Below are experts of layer 2 (counted from 0) of a mixture-of-experts language model. Rows are named router (the router's row for the expert), down (a neuron's output weights, with its number) and show model dimensions 0-159. Each number is 200 + 30 x the weight over its row's rms, rounded and kept within 0 to 999.
Before each expert's rows: a language model's description of what the expert responds to. This comes from a sample of Wikipedia text that the model never trained on.

# expert 8
What it handles: Word pieces inside English words and Latin species names, such as Not-or-ious, qu-iet, mult-ip-lying, special-ist.
router,111,204,244,237,171,208,238,175,208,215,169,175,197,158,186,184,153,201,186,113,232,193,167,114,190,212,236,180,195,177,238,168,170,222,197,198,171,231,209,188,237,184,203,197,232,217,209,195,224,178,188,200,182,242,240,206,187,242,274,209,186,157,177,177,225,190,233,195,237,248,235,181,200,224,286,162,217,177,177,225,246,205,159,216,191,245,230,239,232,244,168,166,148,175,182,175,201,192,188,222,166,223,217,212,238,199,187,155,180,222,207,199,225,181,170,219,209,198,199,191,185,151,194,187,178,155,196,236,167,221,164,195,210,219,128,181,207,148,205,157,205,198,171,196,184,184,196,203,169,185,213,231,187,275,225,186,236,220,206,174
down1,207,261,267,206,231,234,266,171,184,234,208,219,173,174,210,180,208,211,192,210,200,186,233,203,198,213,211,209,202,206,198,180,182,186,241,205,208,278,185,206,194,231,221,170,223,185,163,198,221,176,252,192,160,167,205,200,225,168,216,193,161,226,202,240,169,193,160,196,200,214,210,177,159,178,125,222,148,186,224,219,240,202,212,164,211,191,126,188,251,207,205,194,239,185,227,187,202,201,192,225,259,155,181,151,150,192,189,249,177,270,193,157,224,170,213,230,234,206,205,249,176,229,197,237,211,189,203,284,156,190,223,233,168,212,217,189,148,166,213,206,236,206,155,156,153,226,173,167,191,192,228,183,192,268,147,205,200,202,185,229
down2,218,253,158,138,197,200,209,199,194,279,215,201,192,178,227,211,187,246,205,203,192,239,205,248,248,223,217,149,174,121,166,201,258,220,192,195,213,205,213,215,256,155,187,181,191,186,207,226,146,192,204,207,223,228,247,211,174,146,237,227,196,254,234,281,236,203,183,187,215,178,220,212,214,188,212,229,207,148,188,227,218,164,209,234,167,218,194,201,260,218,188,192,259,140,200,171,237,202,286,231,183,195,178,205,172,203,213,230,182,177,188,198,170,151,236,181,158,216,185,203,271,217,207,227,238,166,252,185,228,196,196,179,185,208,204,212,185,236,199,158,190,186,213,186,241,206,189,170,220,179,206,247,191,176,178,197,196,232,248,182
down3,200,224,251,156,221,182,165,190,247,210,114,172,207,181,179,192,231,222,217,221,234,196,157,210,214,228,203,164,169,233,200,203,218,179,179,159,215,205,252,168,216,162,185,239,171,241,192,249,185,175,186,211,182,217,213,179,218,166,206,184,198,230,226,188,187,147,226,193,120,190,233,205,209,225,224,229,203,222,180,246,199,175,184,202,213,154,280,172,187,175,207,184,211,169,189,154,174,186,167,200,194,186,160,222,158,192,184,179,209,255,196,190,174,256,247,188,181,186,139,180,152,149,152,161,195,190,206,202,183,158,229,121,140,147,192,174,238,229,167,169,208,188,158,186,238,210,144,196,217,190,167,168,211,241,176,201,211,175,183,201
down4,186,214,215,252,206,170,220,167,192,179,165,228,224,223,215,166,171,156,261,202,178,219,217,197,158,214,211,192,218,181,210,233,186,154,174,236,224,249,180,223,233,159,192,230,153,200,217,243,245,223,163,224,214,230,221,169,182,212,190,211,198,164,201,148,230,205,199,184,164,213,193,188,199,210,206,198,173,194,196,252,203,233,195,164,205,255,198,286,202,143,199,233,160,203,163,150,235,273,200,180,146,207,144,199,232,230,176,160,219,153,146,165,203,203,148,240,198,193,212,128,180,201,223,148,198,180,158,144,199,208,161,263,185,205,149,223,171,233,202,205,147,216,190,219,229,168,174,211,194,251,190,200,190,204,196,233,218,192,200,179
down5,181,171,215,229,182,167,246,166,211,175,176,211,204,175,214,215,209,180,259,227,167,195,218,219,181,193,212,251,183,207,181,112,154,134,169,217,242,199,202,231,220,209,186,250,223,187,124,175,183,206,227,171,207,135,191,214,164,219,174,234,196,187,203,221,205,276,198,216,235,163,223,190,197,179,208,189,241,212,138,211,184,232,207,155,258,171,230,164,220,172,255,211,183,166,192,192,154,180,254,236,188,190,309,231,179,193,267,153,196,193,162,184,153,228,176,190,199,198,190,165,161,245,191,216,173,249,234,196,227,180,205,218,210,199,181,209,188,171,210,173,188,206,169,204,214,214,197,205,169,217,221,168,177,161,204,218,212,226,219,221
down6,204,123,201,225,256,158,203,207,169,183,188,210,221,170,214,171,167,161,178,183,212,182,172,227,168,189,168,151,238,196,197,212,227,193,162,188,206,190,193,189,195,200,239,190,168,262,238,183,134,230,214,180,186,190,132,185,225,152,193,198,150,250,247,182,203,188,176,225,202,212,188,169,137,195,182,214,145,151,211,224,213,196,177,151,272,213,194,166,181,192,174,192,176,246,201,208,234,173,245,231,129,202,237,214,177,181,260,145,242,161,229,185,186,207,232,213,184,201,205,160,213,178,189,231,221,187,235,153,219,198,210,190,207,220,166,236,185,233,188,255,193,158,202,188,191,138,189,233,216,231,172,233,243,196,187,193,238,147,210,176
down7,216,211,204,168,227,184,184,167,164,188,160,181,184,187,256,165,169,243,137,229,210,231,128,216,152,188,181,231,229,231,224,209,112,183,187,222,168,204,187,224,159,186,214,206,214,191,153,261,199,211,183,170,207,219,203,187,200,222,183,156,196,167,192,232,255,209,178,199,201,178,222,205,216,185,253,200,257,172,205,217,283,220,252,211,221,168,176,209,146,200,204,201,190,220,174,198,236,199,155,218,209,183,186,172,180,220,168,195,179,204,208,256,201,230,174,216,163,173,259,172,237,188,178,162,236,181,286,215,181,175,187,182,188,164,166,170,222,195,156,158,196,151,191,248,217,207,212,170,166,225,191,170,223,140,187,222,181,209,227,157
down8,237,241,222,186,183,188,212,214,176,175,200,235,205,189,224,195,168,177,237,198,216,235,189,177,158,214,248,207,248,192,210,168,184,291,188,197,195,193,188,159,214,167,225,136,227,298,162,200,181,184,198,196,213,204,173,241,205,209,179,209,194,213,181,204,201,172,227,206,236,193,204,159,183,272,226,152,222,226,210,233,193,205,200,167,200,185,153,222,240,227,200,201,152,193,233,223,178,271,144,174,210,150,210,202,197,215,142,259,215,223,209,209,168,240,193,222,246,244,255,260,191,247,173,250,256,195,170,204,224,168,134,212,174,197,195,177,159,155,205,198,181,186,200,228,154,195,199,190,196,204,233,162,214,198,209,198,168,253,204,209
down9,193,191,196,149,191,211,220,164,215,180,151,201,182,174,228,158,187,235,149,202,187,265,159,190,222,212,168,174,201,201,177,195,180,220,189,158,174,200,231,195,274,229,202,187,227,184,188,179,190,213,180,179,175,217,193,166,199,281,187,173,174,178,261,170,170,163,209,213,193,233,189,230,168,153,184,244,201,186,182,188,242,191,210,178,193,167,238,218,184,189,185,188,215,174,200,232,177,172,146,233,231,160,197,213,233,196,257,188,179,200,284,201,176,206,201,199,217,169,193,168,269,216,204,214,258,279,201,202,239,273,207,198,187,193,152,178,175,232,254,275,180,212,194,176,188,195,191,186,159,210,231,176,199,180,228,212,187,134,158,166
down10,141,223,187,210,234,193,188,240,172,180,190,199,252,140,166,165,170,181,209,202,230,165,142,245,188,168,203,263,215,137,193,212,183,138,202,182,201,249,169,196,207,199,196,232,176,237,250,193,178,207,203,163,184,226,180,202,202,231,221,195,199,177,198,179,182,228,180,237,203,186,221,203,181,182,247,208,192,222,233,196,190,206,218,172,228,213,232,256,271,254,250,135,205,196,214,227,177,169,187,221,200,269,213,215,219,200,232,206,204,186,174,194,162,156,203,248,215,178,220,204,172,260,187,174,213,208,244,177,223,131,185,217,192,209,177,173,186,128,190,256,176,226,258,170,235,198,212,255,197,263,215,219,196,194,181,188,215,176,194,145
down11,222,183,224,192,218,214,214,259,214,144,141,263,257,193,262,221,196,235,192,167,154,201,176,137,192,172,226,210,215,214,261,159,123,180,154,227,169,206,225,203,173,190,238,208,184,216,236,177,166,197,199,182,209,213,138,183,223,233,252,195,246,181,180,175,185,207,199,191,198,170,125,200,171,194,193,229,177,211,193,235,205,219,137,173,184,200,189,223,172,183,199,205,190,198,238,215,226,229,168,229,177,170,195,227,231,184,171,236,197,153,202,178,174,230,191,135,207,177,206,179,153,183,200,208,212,271,163,220,199,211,172,161,157,231,175,159,269,175,200,165,182,194,179,248,197,161,227,223,212,191,172,217,211,185,196,142,208,171,233,194
down12,214,230,164,181,203,196,216,240,256,184,189,182,198,199,130,230,204,189,200,216,203,212,207,212,215,184,163,210,164,154,215,208,215,166,259,225,177,235,182,232,228,197,191,226,233,213,220,196,215,217,178,198,159,226,216,205,195,216,193,254,230,249,179,177,244,196,142,180,216,185,230,190,245,193,221,257,156,157,206,176,217,228,170,158,211,248,217,202,265,212,187,272,186,145,159,194,216,190,241,217,261,202,180,254,189,162,211,205,173,133,222,142,191,213,181,260,145,157,203,227,233,174,157,161,174,227,213,204,200,216,275,177,210,151,214,166,205,195,209,149,220,187,157,215,205,207,240,171,213,213,241,192,226,220,171,197,173,181,224,238
down13,210,233,206,197,221,190,211,199,191,195,253,205,206,182,251,194,215,205,202,197,274,237,233,180,195,188,218,192,174,204,219,243,173,247,199,185,193,142,174,233,150,226,215,180,191,132,182,176,261,168,183,175,211,251,200,225,150,188,208,215,192,170,174,233,236,186,195,188,145,189,182,167,227,249,172,188,174,218,157,182,168,218,179,189,181,177,202,262,220,127,224,181,167,223,176,168,176,200,157,143,172,227,157,207,193,219,222,152,250,205,204,204,141,228,213,196,181,169,201,286,201,178,196,210,145,188,185,189,176,222,150,208,189,190,186,229,212,146,189,175,155,237,170,183,161,185,202,218,164,255,162,172,183,225,251,178,193,235,246,223
down14,270,207,211,223,195,210,202,226,191,261,121,172,160,158,211,225,171,140,152,176,165,237,185,188,198,180,191,194,217,231,203,231,162,208,166,232,257,119,226,229,200,186,166,170,171,212,184,215,217,198,184,185,142,190,140,192,244,159,208,193,184,197,250,193,200,201,243,170,253,179,189,256,124,188,201,192,215,228,216,209,143,186,183,255,195,221,184,227,184,197,213,246,184,205,188,237,226,214,183,194,235,159,223,178,178,246,226,213,217,140,191,248,192,177,206,222,162,169,159,173,144,218,208,199,202,223,225,162,205,219,158,183,209,161,175,253,178,191,240,183,178,156,231,223,178,189,203,167,209,186,180,191,217,159,190,197,243,175,204,194

# expert 15
What it handles: Closing suffixes and second words of compound names, such as Turk'ic', Refuge'e', New 'Zealand', Baseball 'League', slide 'guitar'.
router,128,230,266,182,141,150,233,210,261,176,209,165,183,209,173,202,133,156,161,152,205,198,109,176,198,195,186,180,220,228,217,189,179,224,170,231,167,204,196,205,202,171,200,204,240,164,188,146,210,204,211,227,143,260,191,192,201,189,228,226,213,131,182,206,202,204,225,190,193,214,228,211,169,223,218,142,251,147,188,216,275,174,161,199,201,183,195,246,218,222,230,183,194,137,156,148,214,164,178,217,230,205,205,245,255,203,187,170,202,190,220,188,184,216,208,200,161,193,196,203,182,167,255,177,213,218,164,207,162,231,173,214,180,205,166,206,231,217,175,212,208,179,164,181,204,180,217,197,191,191,239,212,207,212,256,194,180,169,157,158
down6,205,180,235,244,172,229,172,196,216,115,184,206,228,206,241,205,191,137,163,217,199,217,170,198,215,196,198,240,159,215,243,208,163,191,181,217,218,230,214,250,256,259,250,166,203,144,172,231,187,186,194,211,209,181,234,186,104,184,189,189,120,167,258,191,223,227,183,189,158,226,173,233,185,187,194,203,236,243,183,260,191,217,219,197,210,165,232,240,214,194,209,203,195,174,223,214,219,183,196,184,217,183,181,173,175,232,231,236,259,210,175,183,168,183,173,230,228,226,152,128,181,179,217,210,175,159,229,220,191,186,168,167,190,185,202,202,195,250,214,238,213,217,188,200,206,227,265,234,129,214,171,221,205,177,199,186,170,212,207,163
down7,195,188,246,256,198,175,223,162,192,193,167,207,221,223,292,190,207,202,202,219,162,202,192,204,180,176,241,188,228,208,226,158,148,140,152,213,258,170,181,191,177,177,136,150,199,213,247,236,169,232,218,159,158,193,169,195,155,174,206,161,220,175,232,226,182,219,173,215,226,225,227,191,193,251,214,198,199,247,132,160,187,173,223,200,209,191,216,232,197,234,204,166,207,220,183,246,116,199,221,184,186,172,223,152,248,207,199,198,235,221,212,259,186,242,174,197,180,197,219,163,214,248,187,172,210,182,170,181,215,176,175,157,198,172,170,161,220,198,182,189,229,208,183,243,253,224,188,254,211,187,192,136,224,166,229,208,196,193,220,158
down8,199,263,249,212,191,211,160,171,199,207,273,175,204,168,273,220,147,237,214,204,212,151,188,157,189,236,191,199,177,186,206,225,197,230,200,181,151,178,188,158,208,212,195,166,196,182,200,155,167,160,187,199,235,198,195,202,199,265,175,207,156,222,244,283,195,208,165,252,227,240,226,202,191,285,143,185,241,214,233,196,259,162,151,148,180,186,187,202,188,190,232,200,198,141,198,213,196,175,175,222,179,201,209,184,220,214,175,187,218,182,194,248,186,120,208,145,238,206,220,205,216,209,203,214,238,228,249,213,241,246,191,174,177,215,183,212,224,193,176,194,210,210,185,231,206,220,191,185,142,205,232,186,236,185,194,219,233,228,229,238
down9,203,205,254,204,194,209,221,190,194,218,128,195,199,184,207,167,185,145,195,175,222,211,228,179,177,200,198,197,219,163,208,192,157,204,174,223,183,186,184,186,162,179,209,176,201,274,197,212,170,189,215,198,215,173,216,226,207,251,255,191,132,250,227,179,201,196,167,222,180,222,197,215,191,117,209,209,187,210,143,197,281,197,142,197,200,193,247,245,157,181,110,211,198,190,189,224,272,197,185,228,170,193,187,252,225,231,235,184,176,181,190,162,182,184,204,249,225,163,182,202,185,131,186,192,173,193,157,168,204,236,201,166,178,239,158,244,143,254,187,201,216,234,215,184,159,198,214,153,148,186,205,178,190,216,219,238,196,196,219,229
down10,240,222,147,183,251,226,192,223,248,223,258,197,183,179,253,205,246,229,253,199,217,241,227,173,221,190,214,178,196,168,209,246,223,142,182,257,175,178,229,194,218,212,171,182,218,189,173,167,237,202,179,210,209,180,200,207,242,214,152,182,215,205,174,178,233,177,136,252,204,209,232,116,211,256,263,204,189,169,250,187,221,202,203,176,250,157,210,183,194,184,250,207,206,183,219,200,222,244,219,145,263,183,147,179,230,186,239,219,167,166,153,213,182,177,199,214,207,171,203,165,252,191,234,214,202,212,196,196,184,227,217,224,165,218,190,231,186,255,199,165,161,205,236,237,192,190,195,177,210,220,196,168,205,128,236,200,177,195,238,181
down11,235,242,214,229,183,227,191,185,245,233,177,183,206,182,163,185,161,167,220,233,208,285,166,167,188,204,243,182,207,235,164,213,205,165,174,143,165,218,215,231,232,236,221,262,216,236,182,259,228,220,274,238,126,154,220,200,173,157,195,178,209,213,202,168,205,209,144,214,218,219,210,195,197,202,187,219,207,251,202,242,256,164,232,234,198,224,233,162,195,175,184,261,194,201,157,205,181,216,195,188,192,202,168,176,154,268,140,221,220,226,194,193,195,208,226,199,189,188,176,206,207,195,220,188,204,240,252,247,167,151,163,154,181,247,242,214,228,219,190,177,190,199,235,231,225,217,224,189,181,210,207,203,191,236,233,208,191,196,191,271
down12,212,202,221,208,195,196,146,229,176,221,174,146,200,198,175,254,207,168,179,193,207,192,217,238,163,190,192,262,183,163,216,228,234,242,218,202,205,246,214,201,215,239,242,185,220,245,205,187,209,175,279,186,179,157,179,170,181,234,208,262,205,244,258,192,184,213,251,167,251,202,175,219,129,204,207,206,222,160,184,170,152,222,177,203,210,231,216,215,198,228,180,196,198,161,216,163,212,247,257,215,174,152,238,182,172,211,219,219,156,183,206,238,154,181,176,197,195,217,164,208,151,166,231,218,167,255,135,170,139,146,206,183,221,172,189,213,249,217,219,188,169,227,237,216,223,167,183,163,196,179,224,188,193,181,227,164,168,207,204,140
down13,176,188,225,241,179,198,241,198,239,179,184,155,219,164,275,173,206,203,253,247,173,173,199,181,249,153,221,241,135,203,134,150,215,192,158,197,174,160,213,234,240,227,244,166,177,228,165,154,158,182,172,212,206,175,190,215,197,236,163,249,173,192,266,194,209,234,219,200,174,204,210,196,182,248,189,211,179,185,162,277,172,191,238,191,181,201,197,186,185,179,247,211,182,252,189,227,206,204,227,207,241,221,211,153,198,202,157,164,197,191,192,164,175,239,221,183,228,220,222,185,126,225,210,194,218,238,213,196,234,197,222,245,209,202,225,175,147,221,198,210,215,260,179,250,180,165,197,173,186,206,206,185,259,164,184,171,198,184,223,167
down14,191,212,199,153,201,179,182,166,215,207,192,179,186,167,211,148,216,278,192,222,219,223,187,202,184,167,169,228,177,178,158,218,185,210,189,190,235,219,213,209,243,158,140,164,185,212,186,218,156,217,217,219,151,228,191,205,219,219,176,120,212,228,198,189,215,209,180,174,164,175,224,211,240,183,218,176,222,200,235,180,225,192,259,187,202,217,246,108,233,234,153,157,240,173,199,210,162,207,224,205,223,174,219,202,213,167,217,234,132,214,240,234,136,252,253,223,187,163,186,217,250,231,221,211,156,203,189,261,199,182,194,196,167,216,179,223,238,176,194,201,171,161,166,201,253,212,158,212,271,198,213,202,193,150,175,228,216,183,215,159
down15,184,200,131,185,186,201,201,190,213,209,223,169,195,195,154,213,179,259,159,213,218,258,220,214,213,167,244,177,224,222,193,136,199,197,244,180,157,221,184,205,201,194,168,212,169,187,207,260,177,207,211,183,174,194,187,239,193,217,168,262,181,124,234,221,204,212,223,184,196,201,201,197,185,217,187,153,207,191,225,228,154,178,197,213,196,242,141,204,149,162,178,196,250,239,134,129,210,157,243,220,232,288,165,191,181,207,206,218,190,196,185,225,276,190,194,180,193,158,233,214,158,212,193,244,173,168,181,200,177,232,167,203,193,261,233,210,204,203,177,235,201,228,295,203,215,206,198,197,219,204,168,218,186,161,166,192,192,217,174,198
down16,206,230,189,233,255,150,179,193,169,219,238,227,198,210,229,235,179,245,222,186,222,165,205,155,192,231,171,200,236,196,160,234,180,233,130,222,200,195,220,149,227,209,170,242,145,212,190,191,232,221,216,195,208,200,193,157,154,222,191,233,186,253,132,209,219,191,186,201,140,159,155,143,238,253,198,220,191,177,204,175,204,250,161,163,206,153,229,172,252,202,202,211,205,179,200,277,243,220,180,226,190,177,198,225,234,187,258,131,190,233,175,236,182,216,176,178,203,191,179,194,205,155,205,217,202,167,214,129,172,197,246,204,222,252,194,238,233,210,199,178,195,179,214,206,208,212,173,170,160,182,231,192,212,246,171,168,189,233,234,221
down17,187,192,211,226,217,176,185,166,215,177,182,253,234,195,156,227,207,164,191,183,186,184,198,158,222,143,230,177,195,154,235,209,168,192,266,184,200,165,129,151,189,199,261,216,200,186,240,180,191,247,203,196,223,212,193,212,234,212,214,185,195,221,167,213,189,170,232,147,177,218,206,240,202,123,179,162,242,209,169,162,205,213,179,233,237,300,199,199,201,219,271,180,180,217,184,194,216,176,187,190,210,220,205,203,232,199,219,224,207,191,223,205,194,184,193,167,196,271,194,222,170,201,192,230,150,279,232,227,175,215,195,185,199,244,155,171,246,247,215,275,175,217,181,186,209,242,226,234,141,193,197,197,181,219,194,189,173,144,210,225
down18,244,189,223,143,205,199,216,197,203,221,144,196,187,204,199,178,160,203,233,201,233,227,184,170,190,194,241,187,223,211,283,263,168,169,202,147,145,205,201,184,188,154,196,139,196,170,211,147,134,256,210,235,180,185,202,169,192,200,227,219,208,216,206,221,231,198,192,146,200,201,233,226,205,188,206,188,215,167,211,170,113,215,227,159,200,197,214,226,201,196,230,163,192,228,244,203,252,221,183,225,224,183,234,181,257,183,160,188,212,198,230,150,225,236,230,248,165,178,197,236,185,158,197,221,265,176,165,248,217,217,240,183,204,180,178,233,232,194,240,257,228,133,180,179,172,217,216,208,227,219,216,170,151,197,160,209,197,224,169,200
down19,186,224,167,243,214,228,177,216,212,218,212,235,189,159,199,204,211,155,149,211,233,163,242,209,190,156,185,202,223,196,158,175,192,168,239,201,248,149,237,152,191,198,225,173,179,166,230,157,220,182,223,202,148,174,186,219,203,167,227,192,189,230,144,233,205,227,245,185,230,222,150,173,206,155,200,200,202,215,132,241,239,202,121,184,209,206,200,186,195,190,245,173,209,213,218,292,202,178,194,240,156,190,222,234,199,162,189,205,201,188,204,188,201,156,189,198,198,223,208,200,209,165,154,215,208,235,201,174,181,205,216,248,201,241,262,145,197,262,186,245,210,248,233,181,167,186,177,251,196,196,174,240,194,111,207,165,209,188,216,167

# expert 5
What it handles: Short letter chunks right after a word's first letter or two, in rare or technical words, such as s'or'eness, S'er'geant, n'ig'rescens.
router,154,219,247,218,186,170,253,182,228,188,152,180,230,205,191,162,199,188,203,214,228,196,179,178,191,191,225,166,185,243,273,198,175,228,167,199,154,225,245,202,280,189,157,206,255,206,168,182,200,120,188,206,158,243,195,222,197,250,217,233,211,183,180,229,215,175,225,194,164,229,203,187,193,238,240,162,167,142,177,188,231,240,183,152,189,208,187,305,164,214,183,155,205,157,188,167,215,177,184,216,176,175,211,232,240,211,220,187,221,239,205,125,179,173,194,199,197,150,138,195,155,187,223,206,167,215,225,233,212,229,224,204,257,239,172,216,203,211,160,187,203,190,182,197,182,186,214,183,214,147,210,175,191,208,212,189,232,169,209,195
down7,175,175,182,156,195,192,141,238,219,168,153,190,225,207,235,179,192,213,274,212,214,177,210,157,189,181,201,250,215,162,246,169,196,206,211,140,174,220,243,142,223,238,238,202,127,215,180,161,194,218,145,223,162,175,167,189,192,220,182,224,172,243,208,172,204,251,206,190,192,146,157,169,191,250,223,179,169,199,175,197,139,222,212,186,216,270,216,245,190,187,171,222,169,178,187,207,154,204,203,258,224,231,213,166,233,235,196,181,228,242,213,221,190,224,192,197,182,201,184,215,142,241,178,237,225,179,199,170,218,156,158,151,209,247,147,207,168,217,194,250,177,180,202,174,209,174,168,235,209,218,213,198,184,186,178,233,220,153,167,194
down8,136,254,228,201,213,174,152,150,147,224,131,228,231,216,220,210,202,186,172,188,195,204,183,191,176,233,234,204,150,212,214,189,175,232,191,207,227,152,202,220,237,220,259,259,231,178,245,181,212,213,161,204,155,207,194,221,200,247,223,221,169,174,226,287,222,190,229,205,185,229,209,214,283,200,226,181,222,222,197,250,276,230,216,189,194,181,178,219,194,184,216,176,161,178,168,187,186,147,163,182,198,240,190,198,246,199,223,203,174,191,201,166,195,188,205,164,237,192,225,182,187,178,174,225,189,236,148,156,196,211,199,191,227,175,186,194,210,151,192,174,216,185,148,206,225,175,198,166,216,187,210,149,188,154,213,216,204,105,204,245
down9,189,186,255,179,210,243,182,212,204,140,246,200,173,203,276,211,154,194,179,176,185,217,179,170,250,197,187,161,201,245,203,211,226,261,270,227,192,221,257,182,216,239,236,190,228,218,175,187,196,143,265,228,176,202,160,190,237,207,260,228,241,236,212,186,187,157,200,244,161,199,140,202,182,204,197,222,251,237,184,211,199,240,208,190,161,205,204,209,250,210,196,205,237,133,173,242,170,244,216,192,239,189,191,238,173,183,157,183,239,265,219,224,223,186,171,147,191,214,163,178,206,201,167,210,228,245,208,161,251,197,214,203,162,214,209,206,232,185,202,226,201,270,201,189,164,153,210,210,198,191,221,210,204,174,186,197,179,206,222,217
down10,238,194,238,177,191,226,107,220,264,183,202,199,216,193,178,184,132,207,216,175,192,175,198,209,219,186,198,184,180,209,210,171,202,244,158,215,214,195,225,218,229,222,209,200,219,215,147,194,206,133,247,197,271,253,193,225,191,218,251,249,185,239,176,136,204,227,175,204,200,204,170,153,200,231,222,193,218,186,204,227,202,206,217,237,217,170,208,193,146,184,187,184,215,202,201,198,246,231,220,259,226,225,196,206,208,209,210,245,239,188,157,202,200,201,208,191,223,218,198,269,158,162,184,168,198,219,297,179,253,201,189,212,146,189,188,207,150,162,241,145,170,173,179,189,244,191,168,206,179,231,145,206,186,186,247,224,181,180,245,177
down11,180,225,203,231,170,221,205,218,182,200,218,199,163,183,203,209,162,224,157,232,191,198,183,241,172,184,220,196,197,295,175,238,244,171,173,188,225,224,162,241,218,232,227,175,171,130,185,227,192,178,191,222,182,210,202,199,176,179,173,237,171,129,190,218,257,219,194,214,214,207,183,239,190,225,201,175,183,119,202,255,215,194,221,234,270,193,150,206,220,151,168,244,182,221,212,236,209,189,205,235,180,150,229,168,190,193,252,216,192,230,219,172,163,161,184,199,210,183,221,186,212,223,182,186,244,152,165,284,227,183,187,157,147,164,184,235,186,180,171,235,174,221,165,210,248,223,194,200,183,173,211,215,184,175,148,176,204,156,207,153
down12,200,224,193,172,202,165,156,218,178,180,163,221,221,194,138,244,226,159,160,155,204,188,246,153,140,230,229,240,260,213,200,217,206,206,250,244,194,211,203,223,224,180,179,219,150,184,135,220,238,174,180,213,174,163,174,227,198,242,208,177,217,204,186,165,181,174,243,167,211,149,232,163,178,231,206,206,179,197,156,224,217,180,167,240,208,241,190,214,196,163,236,198,200,214,250,239,162,211,156,184,209,175,185,203,201,197,185,213,209,197,208,264,223,214,235,219,188,211,197,144,235,216,219,239,259,178,133,157,141,255,199,196,273,200,189,207,239,189,213,268,218,207,229,177,170,172,215,202,171,148,188,168,221,178,209,191,191,212,234,209
down13,187,209,194,118,213,219,158,229,182,174,186,182,203,177,208,91,197,214,193,209,229,227,198,190,195,188,200,208,212,185,147,230,184,181,217,185,236,201,209,166,154,164,183,176,238,204,197,243,192,182,195,192,202,230,105,232,226,215,177,223,221,232,206,213,209,227,181,210,188,199,197,165,172,224,216,190,204,180,157,259,247,150,205,170,189,182,199,233,172,184,151,175,160,218,204,214,218,210,260,215,206,193,247,168,144,208,197,175,242,200,195,241,210,238,175,193,179,220,208,191,209,227,138,191,243,243,255,227,203,225,195,218,168,179,190,144,204,201,271,161,211,190,210,260,265,156,181,216,240,217,181,183,232,187,230,243,234,179,246,180
down14,200,198,202,199,228,174,222,205,256,198,152,216,247,261,199,179,200,206,170,199,231,184,221,214,169,196,216,194,150,178,224,208,241,160,189,193,249,174,214,141,230,202,199,226,184,196,158,160,197,196,200,197,172,267,164,249,213,163,183,214,188,199,204,200,219,211,170,171,181,194,229,215,204,234,232,167,220,162,196,209,169,213,199,183,186,200,146,208,131,195,205,207,215,220,209,230,152,189,258,213,161,235,183,138,205,272,226,189,238,200,207,212,300,242,240,282,172,216,187,212,206,221,214,198,158,166,230,225,178,137,209,178,165,166,156,174,248,187,237,146,164,197,199,178,231,227,215,165,213,203,155,228,179,187,174,232,181,210,231,186
down15,198,193,223,182,207,212,201,176,211,219,202,228,216,227,199,188,155,219,200,224,171,199,259,186,181,186,159,225,203,232,184,212,166,187,171,227,202,191,197,226,207,215,166,170,201,148,203,235,203,178,117,194,214,211,183,167,189,178,181,172,163,195,191,195,207,197,225,237,163,189,216,201,217,186,157,175,190,220,80,166,174,200,161,235,210,214,247,193,255,182,200,144,242,188,186,163,149,188,250,212,257,143,260,186,209,211,207,194,198,168,198,211,197,129,205,213,219,244,215,209,235,237,148,175,190,192,174,213,207,242,139,197,187,210,153,208,168,154,252,225,160,211,158,161,184,234,192,222,200,204,166,132,147,234,182,185,157,180,230,213
down16,216,229,155,238,159,181,203,203,185,242,217,173,198,154,204,197,221,176,111,216,238,212,211,236,192,187,165,253,214,159,164,174,225,160,227,193,217,222,222,218,215,226,219,222,185,121,263,168,208,172,232,230,211,176,168,191,169,166,143,224,153,261,232,154,202,205,211,165,172,181,266,172,170,155,211,159,179,193,191,216,180,210,175,234,176,236,201,193,204,216,220,212,238,205,200,213,201,202,230,198,205,188,170,163,177,243,171,165,159,185,195,158,246,178,187,235,217,227,167,186,183,174,210,184,151,242,192,161,168,187,273,248,199,235,185,246,182,238,231,193,203,210,177,126,178,206,166,168,196,188,204,196,194,230,220,183,173,222,242,232
down17,182,235,219,261,189,205,216,162,202,243,180,184,244,165,132,261,229,170,133,172,223,150,223,216,180,195,207,193,181,232,220,220,171,181,205,201,213,209,187,169,193,230,237,181,158,212,173,197,216,187,190,210,190,202,167,208,188,238,222,188,273,192,212,249,246,181,216,134,209,205,205,180,212,237,152,183,250,258,189,221,164,212,154,171,240,232,190,208,176,180,159,221,175,146,159,168,193,199,176,212,215,219,138,224,203,246,193,202,206,186,207,245,166,238,221,208,156,224,213,238,213,249,235,201,153,219,159,149,159,220,217,145,209,170,220,193,199,188,193,230,273,202,193,163,176,193,187,183,281,234,193,204,205,212,225,196,231,214,193,172
down18,171,237,197,192,172,119,211,215,191,174,207,241,161,167,166,120,180,221,233,197,176,214,199,163,178,248,222,181,239,214,217,182,146,202,195,215,253,224,193,203,164,170,158,207,180,204,167,198,158,220,176,192,182,211,166,233,185,234,148,197,204,244,189,204,216,214,259,233,185,192,195,183,189,265,189,247,206,183,180,164,180,205,174,233,237,223,226,171,222,148,201,170,135,183,257,221,192,144,151,172,210,164,209,225,186,162,236,181,200,194,181,246,174,182,215,171,179,201,251,220,199,84,171,197,186,216,222,181,164,176,214,200,198,199,210,239,220,218,201,207,174,182,155,197,192,211,178,151,209,173,244,168,185,216,178,220,177,162,240,178
down19,161,184,218,194,182,168,242,177,211,195,185,192,241,208,214,175,216,201,203,166,195,182,192,255,184,261,200,186,168,203,215,178,237,223,200,209,130,249,235,202,228,196,235,191,206,190,200,200,216,202,260,222,235,152,200,201,236,268,192,184,215,206,243,152,182,162,234,222,153,220,146,193,198,210,210,198,232,198,207,184,234,211,133,227,209,246,187,175,231,209,167,160,164,171,200,200,211,130,180,208,163,206,228,172,241,155,226,138,228,149,186,209,199,190,242,244,256,182,149,195,177,213,229,193,225,207,233,209,163,296,226,192,209,164,239,223,178,184,184,225,163,186,266,180,184,186,203,268,196,226,211,233,191,211,182,153,225,206,210,222
down20,193,174,200,232,168,223,246,232,183,171,224,220,171,194,219,188,175,217,220,191,184,226,199,189,188,153,182,169,208,223,201,240,174,188,176,233,231,225,198,167,206,210,259,205,170,168,156,230,210,213,233,244,163,188,155,245,162,233,214,188,236,178,201,187,241,190,180,240,180,193,212,164,226,201,190,168,165,178,198,214,250,245,175,166,206,133,113,248,209,208,227,189,170,190,172,204,177,156,179,228,234,222,256,111,213,224,179,239,165,212,184,160,228,194,195,180,168,240,209,193,239,213,109,171,180,187,133,160,202,201,180,198,197,211,215,198,249,242,132,175,209,209,214,190,206,147,219,205,204,190,232,191,213,179,207,243,237,157,205,232